python train.py --num_hidden_layers=13 --n_experts=64 --moe_layers=[1, 2, 3, 4, 5, 6, 7, 8, 9, 10, 11, 12] --router_score="softmax" --balance_bias=false --router_z_loss=0.001 --norm_eps=1e-06 --max_grad_norm=0.5 --max_seq_len=512 --train_tokens=396200000 --dataset="wikipedia_en"
Below are experts of layer 10 (counted from 0) of a mixture-of-experts language model. Rows are named router (the router's row for the expert), up (a neuron's input weights, with its number), down (a neuron's output weights, with its number) and show model dimensions 0-127. Each number is 500 + 50 x the weight over its row's rms, rounded and kept within 0 to 999. Numbers have three digits each.
After each expert's rows: a language model's description of what the expert responds to; "mostly gets" lists some tokens that are sent to it at least half of the time. This comes from a sample of Wikipedia text that the model never trained on.

# expert 44
router:523576528475482421563601563580552488503472444562565563455542484457426550507515569467542447580500454450509430461540577495515455555457506487498443465507427511490537432417550533502469514437558432495540500390508488567518526547525427540423521452587477448480546428565454536491419555510521591486538418516465524592490531434513560526473448521407535576524491496611553558588532502525465537441481
up1:505481373500552483530559447502431569405444480634495543509439461535448467463520495552482499589524556467530584428448554492599517519575491489502424477454469576518500479534488495469492411499510551500471512539501467505563476503521544476490488457410533468494497554486473596455445464466405479500455434576435559476579527600598576587481451598542501530522555493494398606477514511497482560506487
down1:529641479495548502523500456530568486436521554458499513564496465564521578525563478554501498448475524471523483539397500456507467553525509460505427528495497517495552468443424540550440484595456515415618458602457525506519508466518567524448492516514492542417454561542494418450496582516427536594529540392455553426455425494450458531514424480447470499416489460569637447450521435504520455504569
up2:546506491413510456576519597446435578566422519474489566547532484603480479475596531483477482436496452441430610478519506458511491539512541493533527517398469488514524502526480437520426495420460472510480578431419474536452440510454515472557537555508561512480481548641533484522467574490419426500454471467525554483494410401601504516557457412493443398497470567453527503510547517499465498408542
down2:480500470448514523444485538485461519481497519434496553507508457484414510453494487490505540599545523464463548547433585513613491499428445439470641487377549393583544434479457514493520506436541587441529405571515518479510461477494468454520457539512506475574557465544499516514435530498486430463410424510535602532442445524531489523614619416469467512589494508569490550515524577535490479530539
up3:479565502478550420517453597435552523580511618498482424563516540581507606537525469510541459566463477466558464413496491568499600534538536536506454569396478514507586464494478571441589627484533467518434485525477541497594499516451510503542400506433529502490489478454488471515586489539501451474533520556488501438458553475527488472529377535519520490416377476554462492519556579458500524547525
down3:484442526444556460472442498502544464404505552531558472555454417500415464407596489478573439468591484466445454463474418550480434524579470502458509530452490451482519399486498521516591489486507511387491575489562581514469579501509457579532519448498558432446417457467497528474474495526509431456438510464514512429397438422372546523516472572526494416465434481502508520559523545563535458566503
up4:657499602505550514477553532515528559516540550413545572451453538470496501477539448474535500441515420455540471545527408623516480459476468471513566549502438448519477516447573456458436561434414503464539502466526461459443495459594532516456510435438583614516467546528399489503473451516482564486511472521449553495581608502505511537536448473512475479504508535443442502356537566476438476469495
down4:487458500423504532441537516547463504459473499507545446484543446525497516465613510544524489520549457542510550496386524550492496473484545477532470522591632469454496526555500407525467524533554524542428406472518476470497436425533444555486460552427454427461496481524608503460509490520528509489564434462495465486386494381426534450552577468479399554459519463529582451441564377481466494509378
up5:544462533533436519460411435543496439400495520521489514444498539460535548548463498543417608459495637539482505476496464455478546515519407526605530486488544503566496466479523539432525429549550521435446400497544456500543537523466555504556472483608493577422473484515472396484499467546502484499503496537539420476419596513552469512429507421550377431512582486496503491464515434608555487493563
down5:454589474468486464471572537534435501513487477544553463483451480477508558469480462483557521546463557598495503516445514532508539531544546481528414432456535479604448470339410434498490454495442466600509458479546417511456462507460452620385529469363485481500552473507483473501512514483548571620464489507568565416446499436483532490440544447583470435526567464568495502507531545473477505555486
Table header cells and section headings such as Year, Best, Party, ===E, and "an/any/every" after "As" or "became" opening a sentence.
mostly gets: "==C", "===C", "| Best", " became an", "| Year |", "For"

# expert 50
router:536535537473555414490540586568571491471437473479548573421560454444439529567575535452571434594499476464502436412527552456492494512458524464535442490540437499506549464431543508451454495451548412498566494450472501587520523530534439568417496475592454442446536459519459500457450575523547505474586451488426549576472550443487566538455446464447505553575515507582558564541502405584464530445493
up5:466536581491503549479443617468503442586480545490537475461523544505412501562534534478457523535516452452473550460509466463538520501507348635552464460500546463488523401507498511524568488449525510500480416531568520522481556459534443473523501540459519585405515641455547497515492476509627492464446423557509522416437568466512475492479492487579427533549477441481412458509570466444530475465598
down5:498478559522566528434489568527516435507439620563509527504573504464444534560563515537468549497642461620534462485449443499514520458501456574414663481443499399544466552457575475516421404479533553490514514479484533480474499478536497500469567544448468453488481536508489521529493560539511500476403511519456594473497506538572549541504516544540535391427521525505493515418424456515438436583526
up6:553478511500480497536542441511366511489492481563542436435551551440451434579449505468516442566580499462434533496466416478476464486473569504426447530503453526463478385509525512541422488590571558407493430502438601587426516446508464428392499516508398558449477471648527526491406543450534507449477466491547454461493468436541505491472459570509483460479530458538490462504536448434516464530483
down6:484534567489560470467520453494434452438422417562485576499458560462478505480508581456471547584472566541476494550416468511462395548456531543570423547538569549485596480523468511495473542511552542478477495524379471487471525407519563357510581452443458586476447536438479541428524440475463519513511514516438495508508584512459537573499444505457461560517513576442555489505499543537529419501637
up7:461472482494468435408509537461404515501546464511561524538511502449489506417590571554560417425482460433558468525528418529516533445437544521492485513484500543534523452441522440553512565602455434519507488515438487403483514493536408561486433449502489475441426604458541502552488485411465412468520432385439509480628452511501466427439463463446584468526600467501461523522474482526505409520473
down7:472458630444509539510470578481407445463464483474525536508586472500492460524490540622444504466434477484467503414558544504503422563502493597521435423510519515457525532524458384483562544545472508422492492419476448504475541544466453440495519408518571597573543485561541512531401522518517435502522475467437478482473566549554486515545505567451610391464465531497451488499570469410417475514441
up8:507522498479537537580454490559521501438410410510536495611395506528474566545426576393500545570517461529454519562494504501485487479518454433561469527439558563579536498491579597525495616552504482537512486524551528565527387516538477394572493517517567510560524537519526533453471458464514501382519475518543541539436572463540572510435461523502508533547485469554511490545501545451435453574374
down8:536565483470508551565459526507480487587459554502534490436485502424547469526485437451511402512407496415488461454516561435457526527601478473505561518484505446494512431491476419555492440545445460459496493533487447540440546498418503461488386569487492521526463479469441577519499427514516582555575603540535447533621534519520463607387528557491552544511496454406520532487527579552614513566541
up9:487610427532445525473583501449533566510509461540515472486409451478485563468456510468450487508477519531453446467459457429425595637529482529499532512588565506474506496468467581480517535489444512557477475375564521462447525495515479519522571336452512512594544521520543515511485479409519639441501526524530484405459578539544485490517450532575502538468462443466502476552560550465583455502561
down9:499490487532568566600577472433499490472559468474547639538535526448454438535484537436510477511490448512485450488444530476464594552467563440524529531526507495506582454384465474529463492408514486567535502498497531419438473540475503550381514440497526527521550550440474484486470521557552531524494615459449449357441550580450459507407472475537524462527396501520504531469391508528535438514584
Month names before day numbers (May 2014, April 30) and commas inside dates or citations, in release dates, biographies and infobox births.
mostly gets: " May ", " Hot ", " in the early ", "- Genre:", " late ", " January "

# expert 55
router:566580580479514436478582580476561538495417506465549570466532499479459534609571573474545458585488394480511476437534572529495439521449522474518434436507429495442541484425550460466446477450582469505539490462484476548549608533548425561463544518591471463418556465539494499473450525472496552460566446474435548576497565477507568492418430471464505523523502459559589540556533476574457520420538
up2:473462494512510573475501470412533576504523540575539440443562490479443499469486476445615453484453537503466439561471453519470406458484542429543458431481582541527407567450420472549420491452543516523473529518454503472405498485521508517461509468523490565432538382516540562456525443474487541359398430466518546522429537563517464559446464502513463570604546428445506493499441466563438486445571
down2:565485454481499539425431487577476437555430484469470549454612427542451483518492535510522495446439507467414474524542493482566485571480521529469539522524550493449407532521502482527537493503517559501432561494554388429501356470430542556547542430523599545433569445521527431522447385470494496535504494505460500524463539493451571443622521520486420393567540433568592467523550501474501488482485
up3:563455360434519499482541478510471551488478489519551485519428540518446620521525514520526523457447440451509492451572443533488457511489420536462428519526582489581449448515444530471494480463477525430445531366559452549513607381566492532484501477513433573508483478424520502481450470387503476510587491540492533601456470467523413478556511500511501552530528555398461487529378509529457406486479
down3:475458442504536451492539519548491508511464579509424502470455508411473439484456548537446515618451440449552481565493514552511559436457499439474490456447512472502420409470584474512513549515585497490430532553590494471522500468459559408564410550503405512491486578542421405556431528428511548499465502546564433637565452500511503582502438486589521553528502480416492501477500475380510461486528
up4:494420467507529527515426592499565465392453372606568529448544503571475505476436405433478440520530435515603566453471409491485429490457438603517524492478487569502432440549452489494501432468538556531478510443532448565500501529435518424466502606518498508445486513499507403436469514493536514553465506495514435485434454433518447534471455527456453505445475484455462557466483588450614516545556
down4:504537561477491440485567518522525452588513515524556546481590481473507495490445518468495501521542477501485417605533594545555547489525573588477559466503528456409488474525606429569441528475574495514517513486510481530513439513560550510516466544527448494499517417461479363442572610563436642412532481592583456546485419514454597516494541515452522518497502426481470535402462450527492491458535
up5:589489489506472516446511517541488446595481498537466533509533556370503429447477513405553524500449507508529368580526446505526560515500527456497523580516523478452500547539557460414531519466559414450459555458482500435521455560466604528476410569422558518495461498592475476588598504662485474510435485467462551464564521540464481562497539478462456547516409473481525477569441500420497537507531
down5:591573365452519581575548506499500465459491388502591463449479448479431498474528442549457549471453418481510439503494516477462513541579579541509498529529533452427457553465518466450501465358513433558526382515479533522461498558525479451417589476483494542427492487560459449477579505563464482564466543541550548596433482436545420530492570524561527497544468524583493432504541493564484488525492
up6:408549491578414489569526347530470458504500504507538520508503494457532523494549581414547511496466541377455551449474439555518439511442510412514461398415511476504456478526567501506559511494545505486541445537424457544522498459495438562505480475556502498487450439498641455504450521460432462452540480470454565457505514517565453523415561462575507441510571501528419432574590522552469567469422
down6:509452549550537447521509495488480522468506500521448553436470472501584449502517552568432587539461615535485550450331466437419527539493483521362477490481505523555609511477596595463432530561556607480475465523527484501530501453487493519499483494535529519474568450459494471458549484559455553541523521559516546488565557548470383557455547518496519450553581579563483399466528407492500527494529
Stems awaiting suffixes like "oper" in operator, "investig", "adv", "equ", plus "County", "Station" in place names and football league tables.
mostly gets: " adv", " equ", "- Oper", " arg", " oper", " spect"

# expert 47
router:524549514486461445491565524458558547448417511462522596422550489466444571525540541427565461590517436473580467426536598487435459518476490474528434484484451509506516477448557409447457479419553452529564486421570458537573486550591432543431518522590538455481538453540410489491461523514540580455522403456442532601484536466509590528452432516455512552483514470555542518562488451564489531426460
up4:447429473497533498500513490542474447476414522454591562489461514421435576509558453604433434486437537507546470380467463469538438421545511522512408469478479482569499611509562454435577532529466451470480497494363578523506480549535505440611507452491513566481469431482575591504627507493609506499468462493482436522460475543527455530516550543482535488444542551494487526486501545472539523394516
down4:576454538456521452570523495573422488465509547508545486509590524464479507584415495505494556403532535561504576596425536514467482464454536597517462468535491512531519520423492470508616503521565497445413458476322490458467529452582447519483531498477461467502535450488480482493578477516456573410485482551510482424507422500501556524524474523387584447517456439517454488441541440558537471387514
up5:524475506544539522479483520453436518507517528461427530495543579304546516553558549489517469414576458478528486366566533511504497522444498555450469444520508442440490533554418529568447504468398457447494466514530447593466567505518513497455490612478502517527496510404497514539550493532495553527451591469478475457553489476388568581501539483506500517535495463388611505553545426451451535470530
down5:460502455487487558571464491525499478492515428562362529601441551465474543481519600447523454562452584491555471474416456423523502534561473519524433550461545456461488458477498594491466415475528509589437406493471489502600524472525584450440561514554513477488546379471513492526473565488476454444533456434420501524445478508462533547566523483525551421518479627516464447519456383490481557526455
up6:521446483540544529490470481475552484472421540393565560542496560529489509482529469518557505482539440586491419505442573500561468593437500466430503555510465477445445551419438442463446553458471685474451554561524541504556558511396489439508571449551594489542520516471579474446456594491500409466480457527504503465502546494473450453407479509555528498493465467591514528506531516465423413578488
down6:466476495511501547562583477556504549459486539607477578435516508491514497480343485476468499536481529478484468554511412482449505562523508528480434452441423446553426478420402457538403485454571467493530482414486538517415504528558450507546472466461419498461515485495431473450617449495537444518466490477522491429416467534486585471489532476471548520416439542480484507563571578455589611517590
up7:559548494474581485424534392547383499458547606546526596461490422465417587562313478465543547446451483447418400480382466439475477496510504557509466472481463493491475483493440478559476476507457488574529488501440512494532461507552460540479462518464479556535559538502454474552452473479594523586528456551466511516526557567540579546470489451455514524473498518557501559546453503531565503485575
down7:473607516483448442381499457422522490531544537527510539525466534546492540395524511528541414507546511488642475513445481504440406490537504488510510516616551550491505425446480456440509486482478499464473528517489443483497551566546538519580419538577508516507494477548395470550417598493532410474629568532531458478475408574439534500568479463551450386514547502482567456441494524506461477533494
up8:479584493431501552387540518542447543500576502507445549531506430478405562507486421492485429520560521564533494473575558443501449573517543486479437538511502505504480496494503504479494467564570530595536488403343476524461649493494567603456511436520529505533421561504541590543499509443529534473513394530494458456489495499503511489569520540569444409446546474489579447465501522471561429433509
down8:595442453537447477471455433473482449478566553489467524504563442506492417470465541599502496481444519452538481526528501474490515443464419488428504449432505398556427536495628484455552584472509541449438521570473428415537473525449521550453545478487542542602377554456415453487517581525520500508496403555394524486490439473533512476565491470518484481515553370481539539407485467469460531449467
Tokens in section headings (==, ===), name pieces after a first name (Scabbard, McCulloch, César), and list separators in song tables and award years.
mostly gets: " National Register", " | \"", "- Class: Insecta", " and l", " myth", " decides"

# expert 6
router:566596533480478411527529565486529498447420454493566615452547522470456578537586539456504455569468450461532444424529555481483478514456528455516501426534428545547571479440583503447503523442568423513538464403552517599508541518545458546452522482579461459460517499542474514468471584467568537435536394507426570581457548430460530510469426505414514548462505479564539545578518510553475548445515
up2:476482487526416510537516443453506516572576501483474492560510462487484535525513552442481474446594507569501498427578557439506486434463569532619496627580466443565492435434540549475530525390520473532493545474464492535398487532486347488505467477538559533437588470585465491562456462518486613502446542517551433403523504482499528462536554421506579479453526479482464532438434547453529544554480
down2:446497448574461458498561482558496532507537430455565467437450475513596429532557500599480497427454519437432513441422471523526520496577463555545406451525463500512516470535473554438424546444427530526519540455477608464507432533542425532498497595495557548443449509549576539503572445443442518549536603490524505565595566491553493546481528611585451498495409500513498584519507492577510497501428
up3:470484596526446506458486497628494561480510466431525509444506453467584507572506444440465510485548542638509496478525561592494510469456571512470557451435549554513494541498420495456506528442463490471610505403457512495454475580475546559524477490463442578464511552511498473459514504511448540453521572545476517594578508468410451486538416430415585618456472458468443570560520407483480476444502
down3:523447500512508517536479511591462553469485503450481524476401540484511419537527488514499454454568580455444412522468483548562559533456546401460597551464549517472460456526480563479501592488461490482537479462522475470546553577498511521596441570589573524580549550430495503440479482427514607518537542430553575523454508566493370452572515511490533481374476437502498416448520532472531408451554
up4:506477430545497474509506574469571571486499533505434496471454461496494386510438492466485432481543472532523510566604509527519466426559398517490464500467505446552434487448436573358558567448526508574574586513578474459489476549509468420501482479521446556494486497616451411439498436461446520420605503546524544536424580489528549487471501481442526466523510440529584573560485534529590543518560
down4:431494557523484446475536440508513479431431491588486521432460574499498534510514540533511482492524510593552468447373528447453510517481445459411504469463510414441459555521514442568481583444399468464531491453546552563490459514604475567559393473492455546464586461578422446550531458500367439455393550445442446465528514541540431502526510505522525532482493566505502605480491526534562440501477
up5:590474438522504499490483512531447500511526508489386407462432463477497495560478500483566435429541469398528522504551480538508435396476527573610558478531517515497471394531486409583490495477498469372472504548543429416509461524587446501643491456454487553494492534488593504539528533597508505448547431518470426508480487522524536606528477499463527503575560545460514493582450459536434558492453
down5:484496517488484529436509512615533458605497482539483455426472512530457524526448473564516534482498442509522434423465534579475471545527548462407465434540517527515373564455532468503477446457521496564473486532495534441537520628565516493527566520480460475517459545452483499554451520508538421493507520454613479382490358477521471580496518456486467593609516537483539576439495449486383411552470
up6:546474541515536567470479517508534518428504547398502471508509473483420544566504646426511553555480491497436556578421545526514573476479465461494551496529481441515486433516530531523410511459502474563454585431467523567530416352537542532595518485558473523520476421485538435499477472570511514402456450464464438444548516522507594538408480548500472523559506516571412532479568566481548475608486
down6:468498465455613566535493487424507510485463564495436521503541430581540559396529441511576489533513529396481421471537427494506432483499541506592618500585539504469500506529538564427534491456444517540553506518482481544453524429503538447440558488440523546637523451539494582423451520550486486405528391479576454486481398501484505372445483463515419483519550515518487522577517495453471494495521
Nationality adjectives right after "(dates) was a" in biography openings (Indian, French, Belgian), plus prepositions like at, in, to.
mostly gets: " organized", " reduce", " La", " de la", " occupied", " for its"

# expert 43
router:517602491482483468545588562511579473474452502527541603446568469479462546559591538458505443557525471435493491435484593547527480542467516436537484471536406520552575447413586502492473602415596424505559458463524429533542520522579464529415528463549471465460539466557472512458440525495558535472539420492434545577482467447500514533471417459443506582503516424571547560571523485521459563455504
up5:473491497446541490533565473577537438570484547471464476581543607533478505576546550498565531541480490501425463429495468533438492464536496432493505474553566454411579408493540508528554477450504504587480489496443524408467587528546553521531487612502379540452567448595565601563472590549524532431490513459511538504404478395457504441558518545405485447527481473483464487503485442513464444486550
down5:522467473499440541502455513394553564462549501538468467513535491483486412554477495552387407463543561481487508502509423452577533544456507509482449507514484437531524534433503473479495570567395396457445377499448459529507590438589527453534479406467454567553428476490516448470462444537379465521507502459499595443456472539495482492516516533506480621627480514503519567567550493469484532430463
up6:582529489479506517521432499484327528453472534486470508529460467481531520492497531492506493576477530486414450509502450523435528458492462443494579545558452546570556384509474503541546431487432404507523569515407499505513600447547396492450451521540444523587529480507530538507488547550509451442573591490452512525438570403518557556538531535472587573484531600459544417483434576533548505505559
down6:443491503452589462614524370520467539484511424556383469519505499480538517433493605496453484516530587480564570477460579434455463475398537453495547534440624516504413544541546547523446520450580558459531521467441503392542453504406464548531524549502520531440518513532458505515488484533426494468552492521466524551561518604548503514427471476462500506493496502619528502499447526519601463503564
up7:503529454488560533540519481395416469609432508537555501520511550431459481496431520563611494573464500457454492553440531574445488460463545553527506475511473441497466398548507517510483575455656539573511609516482517460478486466505508461421466493449435602438574519479449417572505453486493457471491532560498525549434457521537631570490489543569459515557545496529546471465573504515536415499462
down7:559494499472491515404553412613538430586479516505411519523495492483562418481508402487483471378503423468492516494564534496553400469473460563625464506506422529493547494558550482492502480557513457510440498455482388490438526468580471469554520601534480465537525415498541518445426451400447496494549483450536530514442508482556507385517535469421470484520543403507511467497521582498420510551532
up8:547539491465564419539521568484470550520548469513586523530485544462468484460539591476440471460448441487520581521611470468543546521466509432517480572511471388465405485448425552448418470503465539502491446502511424441401439454540556512495524488539536584397564479489535462463420538442527429445565455464415510475545463522406529488432485476493438474525503520375374564554487548466526476492514
down8:454525588468474486501512567469423478450501544452589423429506549535529390441482545537494526499462571546491515503513558477482486495602505494447529409510574575577529490431462500495443560383480450600499521497452534612635471486495535467490421485568492502486554478466562585419500501474553566541499556477556397520540543491479489534513514503495504537525599577490393522560495551523450445492570
up9:482521435526478524582547478439448497505579606539412437563552449579495554456474481538514478446453467490486439538533459506474516461479427463544526443504512474506449483502551516467459528353529555524492465491492492511438511527537608465471517515500545485476492436504414485437470503505568520466450583528508598546475438463489537511405621581457405569471476446470614518461592487594584554426525
down9:480497480639502541541544488502449481520543529520490409599439521567586471490519491565507505496487439517440489490528521582567478510567446489417445483531547544427531468548501495555614566515519490489495524496567538518497482527494455564446441563552462450409554477503479456524495454536550323502581458429446481524583597530453605555538442479490510480417483429565564488457432497441547480476512
Multi-word function tokens joining phrases, such as "in the", "of the", "across the", "in September", plus coordinate separators like "′E / ".
mostly gets: " across the", " in September ", " in April ", " in this", " in June ", "SW"

# expert 37
router:515590541486441426468579535468545490508436447489574538428517465463460577606567545459543437573510520488525463467534571490494448563442513414529476481517390531494527458410560478471434592415545462507522500479494466568510547528572444522465503501585458412472543498547472490472455580501566516501555467480428562566474529435498521484456400574424532579528542483537560522553522418575447582448479
up1:536389464438509404463511593501561596412457526504544496570507463546488508422479468531475525488485518577484553521524490471418545582533564521592502597593484501477390521464461470479531461547556483461459459532496484432492490581432412531560586580601507493494413472528517483490514468463429546430445567572501430516495477511518536405561462404505484516456486513425454559474516427533514433504479
down1:490427491522546472493504515482561512401558514431549597509455530481499531487460424434471593497504445448519527465513615567574427574445519517518498573547580446505479426383435435466482517543544522474512506610516518439521516457524463582555526487525407465468496505496501521511637456473493483547491523526411530528440532482566370628427520556513476477480473479567495579488496431515441524483498
up2:474522504493591446430530551348583477463513549532441461538428425483512521531519572502411545506530567529468489580528559505432537554521449468440420319567452531434493560508492472543505516527514432510437544575486582554471432506451460423501589506457554535485524498468502546565550497502467506465501545589456460452468540453554440490459467490410472519518575591497479517478420522550468483479528
down2:429441516496504521500511473429520570651399514545474513485469530485511466504518507432517541431548476527498423492510564513458525531441501572559481489465587559438417460471428471504473499471530563454543536539530555475520400532499483499497499453488461486535529520531504468468495362597475416549499487387440514475462613481381476596459591567431448474437528434530451522591450550487459467523525
up3:464430473538459534493598523450544404482526483507467575430516554480491508548521437377496490521457411494436477471474463428495566467489496528549519491443480554481428466548490464515543402569466531509550594583480460560455469511538495575582481562565447521469513621441452475518488554505441512449482523449367410494421516472477415532495557472455445480575487564460465493468471577451373528491509
down3:564530507533402527388492491506434469560499558477544483617514576548456457666456446452556571457402445468493474484503466472524476507557556438487631502529462528480534436573645516410532464581574506537439540458552459466529511520506434499494500446548540482541515521461424461563511513518537496514491439520504534486523362504581518503460540530491505483507505443418532545498527474531479465460449
up4:497437435495627478525542579410489528485546544499406569421508504566508559532579546565467408513418500484442483453503571422478497462494517487589566571515551471570437495516502519453563486547531512501491512570498457538492455502411410544461426535550512487554564530459421483482477524440512439437492506653563572407497507553426494506537550442466471433546458545449408500464486497483459450516524
down4:430536476569582443521546472527518494403488571414527537391503480582580438447493472491483529451532486557476487525549475418522517479451502467469519483396489565584504491546554469549492489487468573437457478573492466540522472493473512495496477431547477431468441469352450460405473408519505473550584499530550485597500570541592415401534485459544458500585409509521508570467503439552462529471488
up5:522491482509537464582539501449496478547458497476474487524563611484487509521401453512549538532463640595421496606561570646445508579531476496548545517483551490521541494395453403503463472505475474577550500601509407511506515526532483558418467540467506466426462503527524565454485483580578434553509503537544513489471464543502485533520472448415505537559447529553410425481469509438562439477445
down5:467476563363532547514505498428531504418505563528540598493481579564434474534533523475481528496466484476437466417440413521473493541482494430613479472516462543474470500566528401452488458478411450490540526445518489451550437466456462522542587452437422536540578481523545448549514535533500403515502490513506535499485544501436560517533557383455429515456546513556565467533391443557369518558505
Last digits of years and figures, e.g. "2000", "1955", "5,667", plus verb and noun stems like "contin", "deleg", "accord", "ex".
mostly gets: " deleg", " hon", " contin", " accord", " hors", " extens"

# expert 62
router:497563515488451438482589545510562538467451551466537559454533480476455512516556571439535477572475480474513470436523603527480456521459524523500474468523422531522498447416551481412471544435566456518528500420489491569566599549564444524432506494544490436484518487567439472459444601556563543465563410522436563552472554442518548527461415471412537526518480463566523562576494397583426569425550
up1:506455488476603526536494467503454519479487442534507501465520501404495580520438507566502510403526647479510482563542457516577450567499511466535476462541528531446451552549603454624531416451584533408549490430503494424572437466502490415426518492520464550515458462495478567480526397498466479493462565503452519451513481551438519566427565385468437509573523496491532567527454513510592472457435
down1:489493540389516571507544581425550555489400400425539484471475456455549548505487382476550502483512505537473524519426489513519446547454478499465461482524466512449484448532500521510580450400519392451554422446502478540484566534508561599444504500504459533481495479495450503541484508557481524454458576556547602543531501484478380604578511551481481577527468563630549426504432438553487545497528
up2:494544560534540503471547565503508479445432442559382503469416502491503459537505587507488470465465439528438490561463443498465527461483376471507476479464493445506567548578552454645534503486469496428548449427500540563573403425534479559593550500367547463541471509415479510471591393501524491476508532467376478464522423465550540498489425470449549534484541507559468465480481540546522472529505
down2:481555428491460554435516492532532519460482476475507587551442536480498555448470433524595485505489537514446507457476511535540484410526478513477563434466508522585539548462541554435478477444367574418443496494550486623576477507524578510506520579457448350478578511471474389566495433524507512464529481515515373502410601511523464495520491536524476479452545512583465538465420425530441488517538
up3:509570559541525505511459518560472399418506435470480494441470572513489568570532537389498508548409477494468475430509505546513500502457526437477469513441512479591496558572486526435534543540503408535440586564499495550485519436527446538475443488422519521613512565532582475486494471432457429502523500574519520482416570414571432483575494499462573452615426518472566476534502497489474621413476
down3:542468551580526571492608572473501514497475475490473486465413488469522485584569423455481587486406426586476533441502427449491475456559499458489503520553479518537499597467523465513491450601546446495421494466572474443480531496542560474502435525595478482590443561449569597533525550438455376483462590514508476476512415443500462542388486474491527453478538445545501413538551547518525542557529
up4:404501520498415456475569534455584548421410468476530548512504490550385481507447479553562531469461523506465489540506422510551506526519461501527475448576405449510573433366456437539475494467612466533499504466428451490594499517486505520509435441506424474497568545467531490492584535427478518504504552573595493410405535567490511512498417527424494579477461515493511445576525603451495462550519
down4:472403471496542594500413508557508413510517451544490522492581573487495527502554539551488537511478494348506429427560507458480413558517522502592475483471555478477493536502509468398472483408435536590457477525457470521390489461433468541625472548587426486496451541500434534417514472581526470493511486519429523508462448437499573605484510565515543427521533561547496614502487487486511489467526
up5:482477420501543554474602622402547427503481488494490479589483558509528423484426534393454444511474395550450555479494537518414451423506490521512460489498485473465436466446505516508481466483462549543568548440583477503534460507464510545516398545520466443530486478414553512541492447445470561612576468488495495545475609487526526492410524415417473518535525499505448511385551501496472408418542
down5:461398539427464505406532555530485518437478565531494506545503547568512439448475496465449502554520441506548592507422426442534479485574478423486457544503513431541526423503527459581548496550499559480540530494482451461496522597507489543535431527514475541483467465416532420527463421463503475570618416543503530503567652530486506540544382488497588515446508451473365494470502483564497497429544
Commas, semicolons and pipes in score lists and tables, plus repeated surnames or names in running text, such as Taylor, Wallace, Arkansas.
mostly gets: " Grass", " Taylor", " I-", "aylor", " (CHN", "- Education:"

# expert 2
router:509530494468474444530539560472551476475452523563517617425554481436470544537547583430552476547524458419549468451505561497523455514455534480542452456486448508517486454418565492454489528393570452521542495447519448546534560550532444535420509480547484438469591490497473483483437588470529573441515413546391564578481534402511532535478427477458515542512497409574565534569539465574469530383437
up1:413460545462437503512498505529505472592470521602484502472492536607546513475455503429559463551505477408418507412470516607536465549448477493555489534531511485478538481530522554440569491444487622506534538496481516536491524551412519526518467461534454570533617403539446450435531494530512426526458531471480597424397477546531502624586457515483476572522437489549479583446516513448567500433454
down1:491575600437515528498538502543431479525528560606486557537463516544516460496494492574507558523558529432454407463580566507545495459499503461591451500435527530423549600459489501492445439518542593573486463528479491452523506534505505525424444524503496493486563409480467416357551417445380491550591576536530441489526418484501463479515412417425468537500567477499520487592507502480494520451527
up2:542488449468534560487505507529436510515529516555509471527552491441534512517478508497403535497580464486502481569515553473414494439474517512544492560551468478536424473409488583438616475491572496451492505349509529443508536532441553519482454435494353566612459592558494566443489594515518563552563501516503482558551546487515479626513481598513476452471590452538423465520449544541513497522442
down2:505492471442590504550438457562588472506517487505562611464439545530510568481413503556580560500483538532526510534476532370464483373493544369547574500480495458570523492521510495568541547501508522485483560447522546540521538505450503508508454374559543492543468581524524621482542481574488512428491515551549480484481594514356531514450513545575528541489498476535524543509442479561527497481393
up3:406473499509492389478586391526506540542522520474435516479520372485481531466472503416485495454517408575491412535460604498501521510470468477500561448556521510504458510597520470603539389416509492594419539439483585439423472488484392508447509552417477487547476446477535462463535481558545362485540512506528496516482550551398439559522516486454439466446524501487532550507475500463479482526499
down3:537473501588517453557502420439588497480516552445544495428478467533489476470620532466519468540461513500463590560536481567481433519464472560422578606535563544573474547437492520544440493467429467558492423528475408483431454554530489399443480421603440508586487551623497465508556525518490478544469495470549515474549534498449525506446507515509597518534485541403496471480472371433455508511531
up4:466490534470488450576497536521473470540505377510561395553475580479501581533522549530512554487515433459620476454464483513515486529520456368417522461459507530496485382520509479524479569483459478578508443475509561534510506417439416468502471463517494540502444502412492530495504517513524572415566568477477525581420538423542517611551588462524475548464512522600463502577508517378480476428448
down4:449416520511538529457467509560473541617527531563448529565442541538447581517473525413465430466483553560543537567593446469462453460498481462521514515518465508456536472516486451494581500466448555534508465522554460351616615526427429466560484471445469568494447424435435550427493549560512481526445465532504575485532534542412523564440507459464444473589486518503525518553611514462542536494465
up5:495485439489539532515561516478521481553458458425517469488457522404472538526476476457587570493499461432529542516456465542479437621519451511568522466525496491515409444474570411482538418599501503553538496481439574470412455570530483518516544383494539503471528437507561497602365535474425492531486525428502459543445566438472510509597439486396465484467557569451397459533432447533513530481535
down5:419506602454472506453479461546558436472540460446564554548450552541580443484500521463475582434548545539586569549424558518552467487462479618513567566550547494515520463517460489474499539425469636493454494498480542504502468506447543446471494467528483572537445416480490438543432467420479542494438485515491521495554414588509543544555364553466507540385515609520466470478504504559439501545475
Subject pronouns and name endings that open a new sentence in biographies, such as It, This, She, They, "when it"; also score digits in tables.
mostly gets: " This", " when it", ", and it", "The following", " par", " Atl"